From a checkpoint of a small mixture-of-experts model trained on Wikipedia: 2 picks a token, 4 empty slots to pick.
Below are experts of layer 2 (counted from 0) of a mixture-of-experts language model. Rows are named router (the router's row for the expert), gate (a neuron's input weights, with its number), up (a neuron's input weights, with its number) and show model dimensions 0-191. Each number is 128 + 24 x the weight over its row's rms, rounded and kept within 0 to 255.
Before each expert's rows: a language model's description of what the expert responds to. This comes from a sample of Wikipedia text that the model never trained on.

# expert 22
Name and word middles
router [112 137 128 121 151 104  90 129 161 153 125 140  52 116 114 139 141 154 137 165 130 143 156 121  96  90 143 149 132 131  86 164 146 108 200 137 130 119 137 130  84 106 125 122  96 138 154 125 178 105 109  94 131 130 108 162 107 155 126  97 122  81 118 161  99 126  96 124 109  95 141 167 105 157 105 132 143 131 132 136 119 126  94 104 138 120 162 107 125 175 126 104 133 146 135 145 150 136 104 117 141 153 174 101 112 133 104 125 118 173 132 123 114 125 130 159 180 132  95 134 116 102 101 126 142 161 130  97 116 129 125 148 108 133  93 115 112 131 129  94 140 164  99 107 141 139 139 107 148 124  99 141  97 123 158 138 165 108 121 103 162 155  94 129 122  96 156  85 109 111 128  90 121 114 132 122 118 124  98 116 115 109 153 129 152 135  91 134 114 113  87 133]
gate0 [160 112 146 134 125 136  94 133 137 102 125 116 139 161 139 103 148 104 122 157 156 122 158 117 121 120 134 153 101 135 136 139 119 109 149 129 128 143 130 157 117 161 174 125  53 110 126 129 118 143  87  89  95 170 203 120  36  84 119 149  90 141 125 129 103 122 128  95 158 111 149 148  83 122 126 107 145  89 145 141 168 118  96 118 128 111 128 123 101 154 148 105 116 128 142 120 132 100 120 152 149 118 145 116 156  98 151 137 138 103 130 113 116 128 121 171  73 117 105 149 108  78 131 145 144 138 119 147 110 106 104 163 131 122 153 101 105 145 119 107 140 144  95 146 110 105 125 114 185 113 101 148  96 153 153 107 141 133 118 138 173  47 183 147 161 151 127 149 108 122 167 114 130 141 148 147  89  98  91 132 113 122  89 135 107 152 132 137 120 105 132 121]
up0 [118 138 137 128 148 105 142 111 138 125 123 132  98 103 119 134 102 113 127 121 115 118  91  93 134 116 138 133 172 140 158 120 114 138 112 124 234 127 130 115  97 135  87 170  93 154 119 114 152 103 125 181 143 103 181 102 141 117 154 170 158 118  87 147  76 116 141 137 136 148  97  90 137 164 126 131 126 121 147 131 111 103 116 110 122 135 115 124 114  98 113 138 127 155  96 145  93 128 112 121 112 119 124  70 161  97 119  99  98 130 109 158 174 158  97 151 127 122 113 127 134 156 113 110  97 128 102 109 140 137 125 155 181 128 116 128 101 157  99 174 134 118 138 145 124 131 119 129 106 111 141 121 142 147 111 119 121 162 145  90 119 125  62 118 136 113 147 114 153 161 142 102 150 125  88 143 149 148 166 100 102 143 132 114 143  85  91 122 166 112 126 124]
gate1 [135 109 121 143 128 147 112 129  85  80 149 130 170 127 144 163 163 167 109 109  76 105 160 136 148  97 113 141 146 119 141 154 138 183 157 175  74 177  82  97 125 155 147  97 107 156 131 100 106 141 123 150 160 119 186 153 138  99 107 123 122 167 103 107  99 116 124 131 137 102 131 110 122 139 124 147 131  73 124 115 140 129 159 104 102 172  74 118  64 107 114 141 113 115 101 177 136  95 119 118 120 159 119 152 105 124 117 154 164 121 109 128  92 153 108 117 102 105 115 115  95 125 111 150 178 140 136 145 206 178 128 135 116 134 131 117 156 141 183 168 139 119 161 103  80 126 105 163 138 134 123 154 119 131 106 105  98 150  77  98 161 144 103  66  92 118 123 113 140 133 111 114 143 149 153  87 145 159 140 128 101 114 135 129 143 128 151 146 107 132 125 120]
up1 [152 137 122 125 148 115 125  96 116 136 133  82 153 167 144 110  71 124 136 148 173 149  65 128 154 164 123 108 103 125 116  78 133 113 138 102 130 112 136  95 134 146 146 109 173 100 103 135 138 149 128 142 145 106 118 126  94 167 111 119 122 121 103 100 108 125 125 150 128 133 117 135 173 133 106  92 125 123 139 119 108  86 169 133 152 116 153 180 130 122 151  98 104 120 134 119 132 155  86 113 119 143 135 173 118 139 147 136 143 168 119 146 111  84 120 138  88 166 167  73 133 114 178  64 118 155 122 112 124 118 122 123 168 175 133  90 150 134 109 123  75 137 116 120 146 136 157 133 145 144 153 102 149  99 105  95  99 130 119 181 111 121 130 127 190 109 108  80 157 126 125 172  90  79  97 140 128  93 118 115 167 115 133 121  96 151 176 128 143 124 127 124]
gate2 [101 133 152 124 108 145 117 132 149 114 156 181 117 156 142 147 155 122 106 135 145  80 121 131 107 114 136 152 108 108 133  98 129 115 172  97 144 170 113 139 127 108 135 103 141 128  73 197 116  92 128 133 122 121 122 159 182  97 128 127 114 106 156  97 108 170 109 101  80  57 156  98 107 139 126 180 161 139 140 130 143 108 127 131 108  98 135 138 167 169 114 145 124 125 137 128 163 109 106 139 113 140 127 130 117 110 158 125 107 109 138 108 146 153 126 133 142 123 149 141  97 139  82 164 118 112 126 124 150  89 189 126 156 102 122 171 128 175 139 148 136 125 120 124  96 155  98 138 145 135 106 128  75 141 172 156 144 112 120 109 136 158  73  80 116  88 164 136 109 126 113 115 147 129 106 133 130 140 107 164 106 132 131  83 161 149 119 100 107 161 134 113]
up2 [127 121 130 140  82 121 109 147 131 135 160 137  94 119 139 144 113 153 125  96 156  72 153 118 137 121 132 185 147  84 100 153 138 121 103 148 165 135 143 138 107 132 114 134 127 142  92 119 113 124 139 125 116 178 102 112 141 147 114 141 170 102 127 144 188 133 156 111 132 117 134 102 130 129 119 161 173 121 132 129 146 136  74 149 143 121 179 133 154 156  90 136 147 178 110 115 138 140 174 168 127 138 168 121 125 153  62 138 118 128  89 171 132 178 150 152 123 171 159 107 120 107 136 150 117 106 185 146 139 139 135 144 135  72  88 112 124 123 137  83 130 108 151 120 171 147 129 131 184  73 114 119 104 171 147  94 140  95 202 181  91 138 142 104  94 140 155 126 138 125 110 105 131 142 152 134 129 131 159 137 134 123 156 169  83 126 132 126 129 106 164 143]
gate3 [162 131 132 120  91 122 111 138 107 112 152 125 142 117 153 179 139 109 112 115 109 129 146 123 152 126 143 126 140 130 146  93 129  89 105 138 149 146 109 109 126 130 133 103 159 122 132 136  91 120 123 134 148 106 157 149 161 114 124 122 116 133 105 104 166  91 134 131 116 141 116 160 123  84 118 147 125 124 125 131 145 144  93  70 101 180 117 139 121 123 113  98 113  95 115 109 129 141  84 108 145 193 133 138 130 139 150 171 114  94 160 114 113 148 124 113 130 119 129  82 138 123 105 170 163 160 114 125 179 160  99 120 145  98 187 116 149 116 134 150 129  84  85 114 148  83 132 123 169 164 121 176 106 153 107 113 143  84 163 127 137 146 136 131 116 129 125  82 126 143 108 132 132 174 148 107 116 127 140  79 152 124 170 138 143 122 136 146 142 123 149 133]
up3 [131 129 127 115 129 133 123 109 128 128 103 108 143 129 123  79 113 132 131 136 117 138  78 158 129 150 142 151 122 130  74 136 112  97 104 167 126 110  99 118 130  83 128 148 109 102 119 157 129 134 103 116 130 150 129 102 126 112 139  94 108 145 164 103 134 119 116 122 152 134 164 107 162 128 128  96 160 120 143 141 108 127  98 143 133 133 127 131 102 108 137 108 124 122 138 139  99 102  79  80 121  91  77 119 128 113 112 164 137 135 116 160 157 122 134 128 136 121 123  77 127 176 182 137 130 122 157 136 140 104 128 103 109  93 142  91  85 116  75 130  96 118 139 118 121 135 137 106  99 156 155  98 102 141 151 129 182 134 131 149 119 169 137 102 130 194 104  99 156 136 139  96 170 159 124  90 132 140 163  99  91  80  87 151 141 141  94 142 112 100 140 149]
gate4 [ 84 123 134 115 153 108 116 131 137 124 129 131  94 114 153 101 119 125 105 157 121 142 158 149 155 101 147 160 107 115 133  83 133 111 136 139 169 181 140 125 129  79 129 109 125 129 164 106 111 118  73 135 159 141 147 143 131 124 218 141 135 116 125 158 161 131  93 123 154 143 130 133 139 124 137 135 173  80 170 146 129 119 118 171 144  95 140 100 126 157 140 181 147 134  98 133 137 127 102 177  96  94 174 139 123 137 157  99 128 122 116 167  88 115 124 170 183 120 140 156 134 120 120 143  64 115 151 109 108 136 158 132 146 168 140  90 156 168 133 109 170 136  70 152 118 153 167 169 139 125 151 117  68  89 107 111 115  97 134 124 125 106 123  97 113  89  74 114  88 123 143 122 165  79 161 130 135  90 112  97 147 106 105 139 115 101 125  79  75 112 104 155]
up4 [108 153 139 114 121 129 129  97 141 148 135  89 117 132 141 128 138 156 121 160 181 123 153 125 134 121 129 153 116 152 131 124 157 159 169 115 143 118 134 100 159 120 144 126 166 139 140 149 148 120 104 139 147 140 104 130 145 148 154 145  90 171 132 160 138 114 124 102 109  96 155 143 163 173  98 155 155 144 110 109 116 112 162 139 153 133 118 138 179 152 106 149 197 132 143 104 126 138 133 138  89 156 163  91 137 170 163 123 128 134 122 164 145 108 116  87 137 118 106 177  65 122 167 145 124 115 150 139 167 121 175 172 155 128 123  99 153 109 109 137 115 154  73 108 121 125 154 148 150  69 112 143 137 100 115 101  98 123 111 132 157 151 123 134 126 109 175  81  97 157 132  98 160 101 133 169 103 148 103  98 139 120 127 104 123 168 104 119 106 163 116 139]
gate5 [121 118 143 148 144 126  97 138 106 112 158 127 127 126 160 110 109 140 102 126  74 114 202  95 153 132  96 111 152 140 155 164 132 168 172 174 121 125 123 120 101  87 138 165 140 149 206 119  99 103 112 117 160 154 137 127 104 115 162 137  96  88 106  57 129 125 156 144 149 126 107 122 131 102 124 128 134 143 161 157 118 120 137 121 149 160 175 119 129 114 144 154 142 180 179 124 141 122 110 135  91 154 159 144  99 144 144  96 156 139 137 141 104 123 107 135 142 186 141 183 144 165 139 112 164 115 136 134 120 175 134 145 135 129 116 133 134 100 102 118 136 153 127 174 142 122 111 116 145 121 160 125 124 125 118 142 122 161 110 106 108 121 111 115 103 122 118 148 127 120 108 122 104 141 137 139 109  94 126 124 145 137 158 138  96  80 144 133 124  75 132 118]
up5 [125 111 126 154  77 130 140 163 148 135 122 138 144 140  99 161 200 113 125 106 126 137 102 133 139 134 138 127 110 108 137 100 105 128 128 126 122 107 162 140 128 140 130 149 122 159 149 126 172  75 143 134 139  92 103 160 165 197 133 120 121 102 102 123 137  72 119  73 134 138 123 150 108 161 156 116 138 131 140 122  98 159 108 119 153 124 139 165 117 154 169 121 127 106 140 164 155 176 125 123 145 139 147 144  83 118 183 136 160 111 109 123 114 116 173 106  73 121 160 117  86 119 155 140 123 118 126 138 118 126  98 147 105 119 141 142 109 119 200 167 125 155 113 153 154 118 187 160 159 128 121 129 146 103  81 129 114 122 141  94 153  99 129 167 131 163 143 142 115 122 142 122  96 120 125 160 116 169 151 110 169 166 146 111 125 108 145 119 122 153 102 155]
gate6 [120 113 112 120 136 120 126 148 139 145 118 157 139 156 158  96 120 121 119  84  86 112 176 143 152 180 174  88 148 153 110 124 126 145 168 117 150  98 111 121 138 105 138 146 166 127 127 169 103 118 130 144 137 135 114 125 173 150 132 139 161 131 120 144 126 119 115 133 116 175  99 107 123 165 147 136  74  96 153 139 152 120 151 110  98 110 161 140 125 150 132 118 102 101  70 161 113  84 114 159 174 117 112 147 111 130 165  81 147 123 123 106 126 143 179 120 120 119 122 142 103 107 160 107 158 179  91  98 173 141 101 125 151 109 136 145 129 135 125 134 139 116 138 158 144 115 139 155 114 133 170  90 111 141 111 114 145 109 113  75 117 179 123 133 151  99 154  76 145 144 120 126 121 154 112 140 152 116 148 131  98 119  97  93 133  77 116  91 108 137 134 150]
up6 [120 110 130 124 128 138 149 120 113 112 113 178 132 107 116 150 137 105 128 110 148 122 108 113 114 168 134  70 111 127 121 141 136 167 143 177 149 124 149 145 164 125 124 124 112 140  76  84 124 160 123 185 143 143 101 119 127  84 113 104 114 106 163 111 127  90 107 102 109 119 161 106 179 108  96  79 117  97  79 124  96 135 154  96 133  97  82 125 103  98 128 107 132 150 153 150 139 149  78 110 126 115 116 130 111 136 120 115 126 113 119 140 127 123 137 110 146 123 118 116 149 133 168 135 142 113 147 153 142 137 140 183 165 128 140 147 119 105 124 128  94 143  92 147 141 154 121 146 125 169 131 142 187 170 108 134  85 121 107 120 110 140 105 126 134 101 108 125 161 127 130 160 170 127  92 135 120 137  81  90 142 134 132  91 126 109 149 114 127 107 115 133]
gate7 [112 133 149  91 118 104 111 131 143 103 119 125 118 118 142 135 175 108 115 167 112 129 108 152 119  61 139  98 131 125  97 125  90 142 127 124  53 152 108 138 136 114 102 120 121 151 170 142 173 132 145 114 120  85 133 141 117 152 125 123 123 155 152 113 124 137 156 128 132 170  94 137 100 111 143 112 127  89 160 139 194 104 105 137 104 185 130 131 146 141 146 131 114 111 149 151 154 118 146 129 132  92 164 129 146  89 104 160 104 158 176 139 102  96 166 107 152 112 113 111 123 125 139 153  76 113 139 103 162 117 114 123 113 149 153 152 190 169 124 183 114 147 123 108 129 167 175 162 123 113 131 121 135 136 141 128 103 147 128 143 143 103 113 131 101 134 127 142 105 156 145 115 143 140 136 132 154 107 111 110 142 156 182 131 152  95 174 102 180 150 115 144]
up7 [137 113  85  98 121 113 133 166 136 135 114 147 122 162 124 118 123  72 123 136 119 125 127 102 168 120 122 140 130 151 140 177 123 151 135 154 144 161 122 111 129 146 141 100 156  89 115 145 169 149 148 128 124 132  98  94 114 148 122 136 122 148 128 116 138 156 107 130 110 181 110 142 111 151 158 166 123 148 122 118 131 137 139 119 133 109 153 192 155  99 126 152  92 119 118 133 144 144 105 191 136 114 131 133 121 140 145  77 141 142  71 118 115 111 133 158 102 115 121  97 118 136 166 129 125 134 166 143 127  98 104 139 149 107 170 116 133  97 134 145  83 148 146 104 157 133 157 116 117  77 106 168 158 106 141 164 124 118 115 170  80 147  80 146 114 144 108 137 118 142  89 173 114 125 161 135 132 164  98 158 104 137 148 137 115 128 141 114  74  74 136 100]
gate8 [121 136 132 134 146  97 110 112  95 128  95 133 152 139 154 127 159 104 118 112 155 131 115 130 109 113 112 118 111 122  99  94 112 139 149 112 147 132 163 146 135 123 109 183 125 146 148 116 109 121  91 131 126 111 105 107 147 153 149 139 111 120 139 130 150 110 138 123 123 130 141 153 114 110 168 148  94 141 117  96 187 115 168  85 189  72 119 135 153 124 133 161 139 134 122 163 105 119 137 137 114 101 114 119 137 132  93  90 143 158  78 149 127 110  89 158 141  90 135 177 149 100 163 104 139 137 104 151 119 147 155  94 134 124 139 123 156 113 127 106 145 123 157 114 103 128 118 145 177 107 144 127 134 129 168 174 126 138 129 144 120 114 116 134  92 106 104 160  95 101 144 164 108  93 163 100 122 150 141  92 132 121 114 150 111 140 126 105 149 124 124 157]
up8 [ 89 134 113 114 146 146 122 115 114 110  73 140 131 110 142  98 134 129 135 123 108 155 137 106 119 155  46 127  96 157 115 131 160 142 130 151 111 150 161 143 112 159  92 157 144 141 109 125 121 137 140 141 110 155 122 100 154 107  88 144 134  98 140 148 126 152 149 164 101 162 124 114 121 151 106 135 107  95 121 149 135 149 150 141 168  75  93 108 174 115 133 104 176 175 123 144 107 114 160 114 129 149 156 123 113 143  76 137 141 132 108 126 126 100 119 161 117 158 105 159 169 123 123 190 129 135 115 153 134 146 110 124 126 144 125 128 161 115 118 129 165 139 123 113  98  83 136 105 174 150 110 149 128 154 111 150 166  93 106 130 130  77 132 126 104 118 100 131 132  94 120 103 126 170 122 143 173 113 168 146 111 157 169 171 133 119 115 127 116  96 133 147]
gate9 [131 132 147 130 114 120 127 138 125 124 144 113 106 113 140 125 118 125 109 103 111 112 145 101 117  83 166 119 146 129 144 138 126 150  68 116 171 124 115 111 145 121 132 132 148 119 126 151 147 137  95  92 100 100 104 114 153 109  91 101 124 124 155 142 219 144  97 153 105 123 136 112 127 103 172 124 115 149  93 155 131  93 141 141 153  98 158 155 115 160 128 112 135 131  86 163  96 142 178 114 128 143 135 118  77 123 133  86 163 127  86 123 135 164 118 136 147 106 115 102 122 147 133 126 139 112 105 125 121 142 165 109 166  95 130  51 129 112 159 134 128 120 109 121 122 180 140 162 121 141 169 110  96 159 151 133 152 112 137 151  98 137 141 112 138 115 144 159 129 131 109  88 147 131 102 156 117 108 180 131 149 142 130 154 144 111 112 146 139 121 126 130]
up9 [167 120 173 160 116 125 132 151 125 163 170 138 148 123 125 131 126 112 131 123 132 139  87 144 107 116 110 116 143 104 149 155 124 107 138 123 160 146 123 152 172 137 151  95 145 103  73 169 134 178 111 178 159 119 130 145 142  92 124 148 176 118 149 167 183 122 120 119 120 106 143 143  99 134 113 108 138 114 117 170 128 113  82 136 126 142  97 151 120 137 163 124 135 138 115 104 137 124 111 180 115 135 138  98 157 109 125 157 121 145 121 159  82 155 142 148 143 120 116 152 114 134 161  86 147 123 135 159 106  91 157 129 127 117 116 109 110 105  84 120 106 148 122  90 111 127 112 131 179 106 143 159 132 116 121 109 137 122 143 194 186 138  89 129 129 134  65 154 146 151  68 131 160 127 132 110 124  78  87 110 128 161 123  83  95 102 125 127 142 129 137 159]
gate10 [121 143 156 106 131 101 109 116 125 124 106 150 136 140 152 131 108 151 116 101 132 149 112 125  95 142 136 142  77 116 140 140 165 121 200  88 100  78 152 122 118 127 121 113  97 141 127 150 132 122 172 142 111 127  98 119 133  80 119 131 126 109  91 144 102 155 112 139 151  98 158 129 109 119 144 117 104  28 121 135 130 109 103 125 106 134 111 127 129 139 153 185 127 123 161 141 155 143 127 137 138 132 110 110 147 120 198 140 137 128  97 124  97 132 158 173 103 128 138 153 169 179  96  94 102 112 143 131 135 159 143 175 153 116 124 159 106 153 123 154 101 127 136 157 116 100 125 104 112 128 125 139 132 108 129 148 143 149 147 109  92 160 106 121 134 151 163 172 103 143 125 131 113 141  92 130 122 132 115 121 103 120 121 123 184 116 151 106 113 154 115 152]
up10 [153 116 127 135  96 154 152 136 124 133 163  94 141 125 109 164 109 135 127 155 133 134 125 139 102 119 178 118 151 169  91 143 115 140 103 154 150 124 110 110 148 161 168 134 112 123 114  95 140 130 105  76  79 170 138 147 129 145 121 149 132 154 136 126 127 129 110 112 157 117 103 103 156 177 125 112  95 151 151 167 125 131 165 108 149  98 115  91 123 133 117 105 142 137 149  90 106 118 127 115 131 132 137 116 117 113 140  95 141 142 134 109 128 128 147  95  85 131 110 137 115  97  95 136  80 129 123 150 137 137 151 134 139 103 136  95 135 142 135 154 154 176 123 113 153 166 171  97 107 139 128 152 119 129 117 126 146  86 115  94 124 141 146 144 126 175 150 120 134 174 142 128 145 172  86 208 123 143 132 117 174 151  98 110 127 137  97 141 158 145 114 121]
gate11 [ 85 128  94 107 158 126 120 126 140 116 113 154 121 178 140 126 110 107 119 142 135  88 113 170 139 121 138 123 134 156 146 160 107 151 133 121 105 138 141 116 114 151 126  85 137 104  87 156 163 151 128 141 106  82 118 141 102  90 135 153 110 170 111 157 196 127 111  97 133  99 115 145 124 121 130 137 128 118 158 120 140 106 117 132 145 134 112 175 139 136  83 152 107 111  90 169 146 108 168  76 120 174 143 101 135 139  91 129 108 127 133 139  98  79 153 129 175  84 112 130 114  86  73 198 105 163 125 114 112 132 126 101 174  96 137 121 130 120 155 148 143 108 132 132 121 135 180 136 145 136 157 123 134  96 172 131 110 110 161 124  77 115 142 128 137 149 138 142 115  97  81 170 111 129 139 116 143 120 165 122 172 141 140 164 146 119  95 145 141  88 150 111]
up11 [129 133 124 109 134 141 132 127 139 120 119 127 134 142 121 151 157 180 117 129 117  80  97  92 114 128  97 177  70 140  99 127 118 148 118 134 146  89 150 142 126 167 152 113 136  99 130 103 120 116 165  88 130 135 143 185 103 104 133 107 118 159 167 109 107 116 123 124 153 113 170 111 147 161  96 173 135 184 126 139 139 128 147 130 115 183 122 121 130 138  95 130 130 135 134 134 145 164 138 151 109 150 146 123 178  53 122 114 130 138 103 104  92 119 114 124 118 162  93 140 120 106 130 126 138 106 133 145 134 104  96 135 140  92 174 143 166 186 120 159 118 131 127 134 116 143 180  95  91  81  96 140 170  93 148 130 121 161 179 135 188 127 123 119 142 127 140 122 148 130 142 116 123 122 116 138 150 168 139 110 130 180 131 122 134 170 105  92 105 101 121 151]
gate12 [157 127 144 134  81 157 109 110 130 145 108  96 147 139 149 140  51 118 122 171  89  98 137 108 136 159 119 120 104 157 160 104 124 113 137 107 111 122 123  96 121 124 159 116 129 180  71 190 152 112 131 112 135 150 148 129 119 101 129 142  90 157 103 113 111 129 129 119 143 158 112 132 161 170  89 158  98  95 126  87 159 122  82 108  81  87 106 106 113 112 131 132 125 117 160 136 136 149  91 131 160 117 134  95 130  98 117 155 119 132 114  78  80 136 128 128 112 155 128 153 145  95 149 132 119 114 112 117 114 174 165 135 105 169 112  89 139 161 151 145 125 114 129 135 158 124 123 126 125 181 126 133 141 139 127 103 130 161 106 101 113 132 128 127 117 114 145 146 128 117  95 156 111  98 116 150 132 129 124  69 115 121 150 147 170 124 127 170 148 124 137 117]
up12 [175 119 142 124 105 135 135 136 132 135 144 150 138 160 114 119 138 121 131 153 108 114 119 134 156 123 151 154 131 170 123 113 130 113 125 122 161 105 149 173 145 116 120 144 120 105  90 195 144 146  65 115 111 131 151 136 147 139 118 134 120  94 173 111 137 106 125 152 139 160 153 119 146 112 148 160 106 153 130 137 134 141 140  94 121 122 127 108 103  96 129 124 139 142 114 161 142 112 130 102 147 102 134 119 155 109 101 143 105 132 140 145 130 148 152 117 102  94 151 145 145  99 151 179 109 120 108  96  85 116 110 134 120 136 146 141 160  74 130 154 158  69 108 160 152 118 114 123 170 111 114 143 134  93 139 138 120 170 111 144  97 109 150 180 104 149 133 133  98 123 136 128 148 115 121 162 135 118  58 110 145 110 158 128 155  98 118 146 120 139 141 171]
gate13 [111 129 147 131 118 108 109 116 137 132 121 151 106 124 142 106 170 172 117 154  84 117 155 124 148 137 134  95 102 121 118 113 113 143 124 101 132  87 123 122 132 128  99 121 111  99 167 170 119 137  84  96 129 135  92  99 149 111 137 115 133  81 138 142 114 150 124 193 104 116 132 135 151 134 109 124 107 114 161 114 117 130 122 160 121 121  94 112 123 135 149 136 129  55 135 143 121 100 132  86 154  88 128 154 140 107  84 136 129 107 129 100 167 122 172 120 101 130 109 153 177  81  96 137 152 153 135 109  94 130 143 145 133 144 148 130 131 128 122  89 146 122 121 134  96 140 127 118 121  97 136 125 141 120 184 120 146 152 126  87 120 136 130 151 116 144 115 123  88 121 136  86 111 135 129  94 131 175 209 125 135 208 122 127 151 118 129 149 122 119 130 152]
up13 [129 125 146  87 126 106 128 137 125 116  90 118 149 124 130 161 153 151 129 125 156 163 154 119  99  88 145 121 106 125 118  91 137 171 127 150 154 101 125 130 112  97 135 129 159 149 152 115 160 133 160 184 100 117 171 135 135 111 106  97 166 122 142 120 142 101 138 131 154 162 118 157  99 156  88  93  86 117 133  59 124 146 133 124 162 118 129 101 157 122 130  91 147  95  73 162 179 124  91 161 149 108 138  57 125 140  92 127 149  90 154 115 126 115 160  99 123 110 131 171 124  62 140 143 144 177 115  74 145 167 134 135 137 148 104 170 105 129 130 131 124 142 151  81 155 140 195 123 109 116 124 102 145 113 136  92 119 142 130 108 136 134 119 142 134 162 127 126  79 163  97  83 165 144 110 130 116 166 149 110 150 111 130 122 122 135 111 122 123 144 126 160]
gate14 [ 84 113 111 103 138  89 125 150 128 128 187 140 134 133 131 144 167 112 113 116 102 149 122 110 112 116 128 119 101 115 135 107 141 143 150 165 112 139 116 110 133 150  89 159 128 122 123 122 155 154 144 146 153 113 101 168 146 112 101 141 119 110 101 163 157 115 126 144 141 175 146 155  90 158 130 103 123 104 115 148 112 132 148  93 149 163 118  93 160 193 136 146 157 110  63 155 120 165  96 129 139 103 146 156  86 111 148 102 115 144 142 125 123 106 121 112 133 139 156 147 115  87 145 121  98 109 155 121  85 116 118 120 115 150 137  99 135 160 172 142 142 125 128  98 174 120 126 130 123 154 103 132 123 127 110 142 131 122 119 129  98 110  98 148 119 118 115 154 126  92  81 134 113 148  97 129 106 147 136 112 157 157 136 107 149 139 113 138 106 139  93 154]
up14 [124 131 154 108 133  93 135 159 138 151 138 118 115 106 126 146 130 174 128 139 148 139 131 118 145 121 119  98 113 120 141 121 137  98 118 150 134 179  99 160 128 150 122  96 133 119 127 127 123 149 159 130 108  88 137 140 138 115  98  93 156  94 180 110 100 116 102 122 139 153 112 119 104 165 119 154 155 155 138 177  98 142 115 138 145 127 110 109 127 109 134 152 123 131 136 136 150 119 125 120 109 127 100 175 135 123 150  84 155 127 143 119 118  78 172 124 150 107 121 143 115 170  90 118 103 112 117 100 101  88 132 165  95 159 134 133 141 138 117  93 202 142 124 100 132 126 120 108  99 143 133  98 146 174 142 117 148 106 113 132 131 163 104 140 114 133 135 126 159  79 129 147 131 148  98  92 135 135 116 112 101  75 174 134 172 137  95 124  77 128 114 144]
gate15 [ 84 150 122 153 145 127 120 132 113 118 102 121 102 125 137 164 135 123 118 133 134 159  94 123 122 113 117 121 141 110 147 107 162 122 118 117 139 145 152 113 108 119 119 122 139 154 103 149 121 106 123 102 144 113 153 170 141 173 102 140 169 117 199 152 159 148 148 158 111  84 137 122 133  95 163 138 138 119  86 134 110 113 142 137 111 145 153 169 118 131 151  83 134  80  91 124  85 116 154 148 112 183 138 171 100 122 141 135  76 102 152 110 108 115  85 171 101 104 114 109 134 154 123  91 134 154  78 134 139 125 140 144 106 173 135 116 194 115 114 140 176 136 109 135 136  99 111 148 168  76 124 157 101 112 140 183 145 109 126 123 112 125 119 130 111 146 131 114 115 154 152 160 122  83 118 135 110  91  90 145 143 103 121 127 129 155 104  89 132 152 180 164]
up15 [140 107 111 102 148 111 126 130 119 109 113 165 161 117 130 141 179 154 139  93 128 159 116 127 106 140 106 106 117 143 123 109 149 103 112  58 132 140 102 111  98 144 160 109 131 133 114 108  72 118 113 147  64 105 133 127 111 110 139 166  95 170 118 116 125 144 136 183 140 112 111  93  98 109 131  87  83 133 148 128 157 119 157 130 134 164  86 137 156  62 120 130 131 113 171 155 145 125 120 109 113 138  90 107 155 126 125 162 141 102  65  96 113 115  99 107 123 118 147 116 126 104  90 104  88 144  57 129 123 129 142 122 147 126 166 126  93 118 150 185 151 124 151 111 126 135 114  88 144 145 131 127 133 129 114 163 121 142 152 118 125 139 120 125 123  73 158 136 122 133 105 155 157 157 125 142 140 179  98  89 173 141 123 129 176 150 132 121 139 108 127  98]
gate16 [115 114 126  88 140 131  99 111 124  90 100 132 105 125 136 128 146 124 103 133 128 103 156 111 107 164 103 135  69 112 113 141  97 131 161  92 133 146  84 117 102 133 146 115 141 132 118 151 159 162 150  91 110 113  76 131 124 165 118 148 103 118 110 117 100 112 121 165 116 145 114 104 131 161 120 125 133  86 153 137 136 102 111  96 120 106 152 104 111 171 104 113 111 106 142 158 100  85 118 163 124 120 133  88 136 110 154 120 135 137 124  82 152 193 159 136 153 101 105 128 129 160 125 167 136 154 110 114 139 137 122 146 134 142 115 129 109 134 137 132 139 115 101 114 152 114 110 157 142  99 108 118  96 155 156 166 143 122 158 115 159 175 136 124 115 107 113 100  86 157  91  99 105 110 136 135 150 143  83 114 104 123 126 109 109 116  87  91 149 130 137 158]
up16 [139 139 138 163 105 144 142 121 132 141 110 126 149 103 127  85 150 123 118 132 114 122 141 126 110 148 139 142 102 137 130  95 153 180 109 137 153 132 120 157  93 129 123 132 154 158  74 134 144 147 145 120  96 118 129 143 149 107  99 112 122 119 141 124  85 158 130 124 152 108 138 132 168 110 121 112 126 156 150  94 138 140 122 117 114 137 158 112  94 113 169 151 150 149 160  87 149 144  99 140 120 141 172 169  82 153 141 126 113 139 125 167 110 137 143 118 117 197 137 103 119 115 109 147 132 135 145  57 112 171 129 132 168 113 140 155 105  87 113  98 128 133  96 130 173  83 120 132 118 141  94 160 108 147  97 143 154 109 150 113 134 120 153 129 110 145  99 111 110 123 105 153 123 136 140  99 124  92 126  98 145 139 135 107  89 125 138 121 111  94  97  99]
gate17 [113 108 109  95  99 137 107 111 108 107 124 110 133 168 147 117  73 110 101 156 151 141 115 148 114 127 127 146  96 154 126 139 122 110 112 181  89 161  65 141 172 132 106 129 139 134 146 150 140 130 140 136 156 128 132 103  95 134 104 139 165 128 137 130 163  89 137 124 123 147 154 145 149 157 171 132 117 136  95 105 123 121 115 124 139 157 129 133 127 195 106 118 153 112 119 104 153 116 105 117  92 116 133 147 119 127 117  77 111 108 162 149 149 136 124 141 184 100 102 149  97 122 121 152 147 149 134  77 147 132 193 141 113 135 114 140 104 103  96  90 127 119 130 106 105 131 133 166 134 144 141 133 128 136 149  76 114 140 130 121 130 124 144 128 152 130 137 110 153 170 124 138 156 101 143  91 140 141 121 118  79 139 130 134 140 101  97 171 138  87 125 183]
up17 [122 102 130 137 126 163 131 154 134 133 126  82 110 150 141 156 131 124 138 158 168 111 141 137 108  88 134 176 148 111 121 133  94 117 117 161 160 133 104 134 155 107 154  97 165 109 135 138 125 184 143 132 153 121 138 123 101 168 107 129 143 138 121 162 170  87 131 135 107 116 166 121 149 158 123 169 164  95 118 126 157 130  97 126 113 135 110 119 121 136 136 127 161 127 111 147 141 166 135 146 123 130 128 123 105 137  56 102 118 158 142 160 120 119 151 170 120  93 129 140 108 142 107 132 108 115 121  98 177 134 145 126 101 114 135 146  80 109 145  77 146 137 113 137  84 152 145 127 139 147 134 139 109 158 196 102 158 103 123 121 171 154 107 161 111 134  83 125 177 150 147 137 159 160 131 100 134 162 153  67 131 166 150 137  99  82  99 167 150 122 115 143]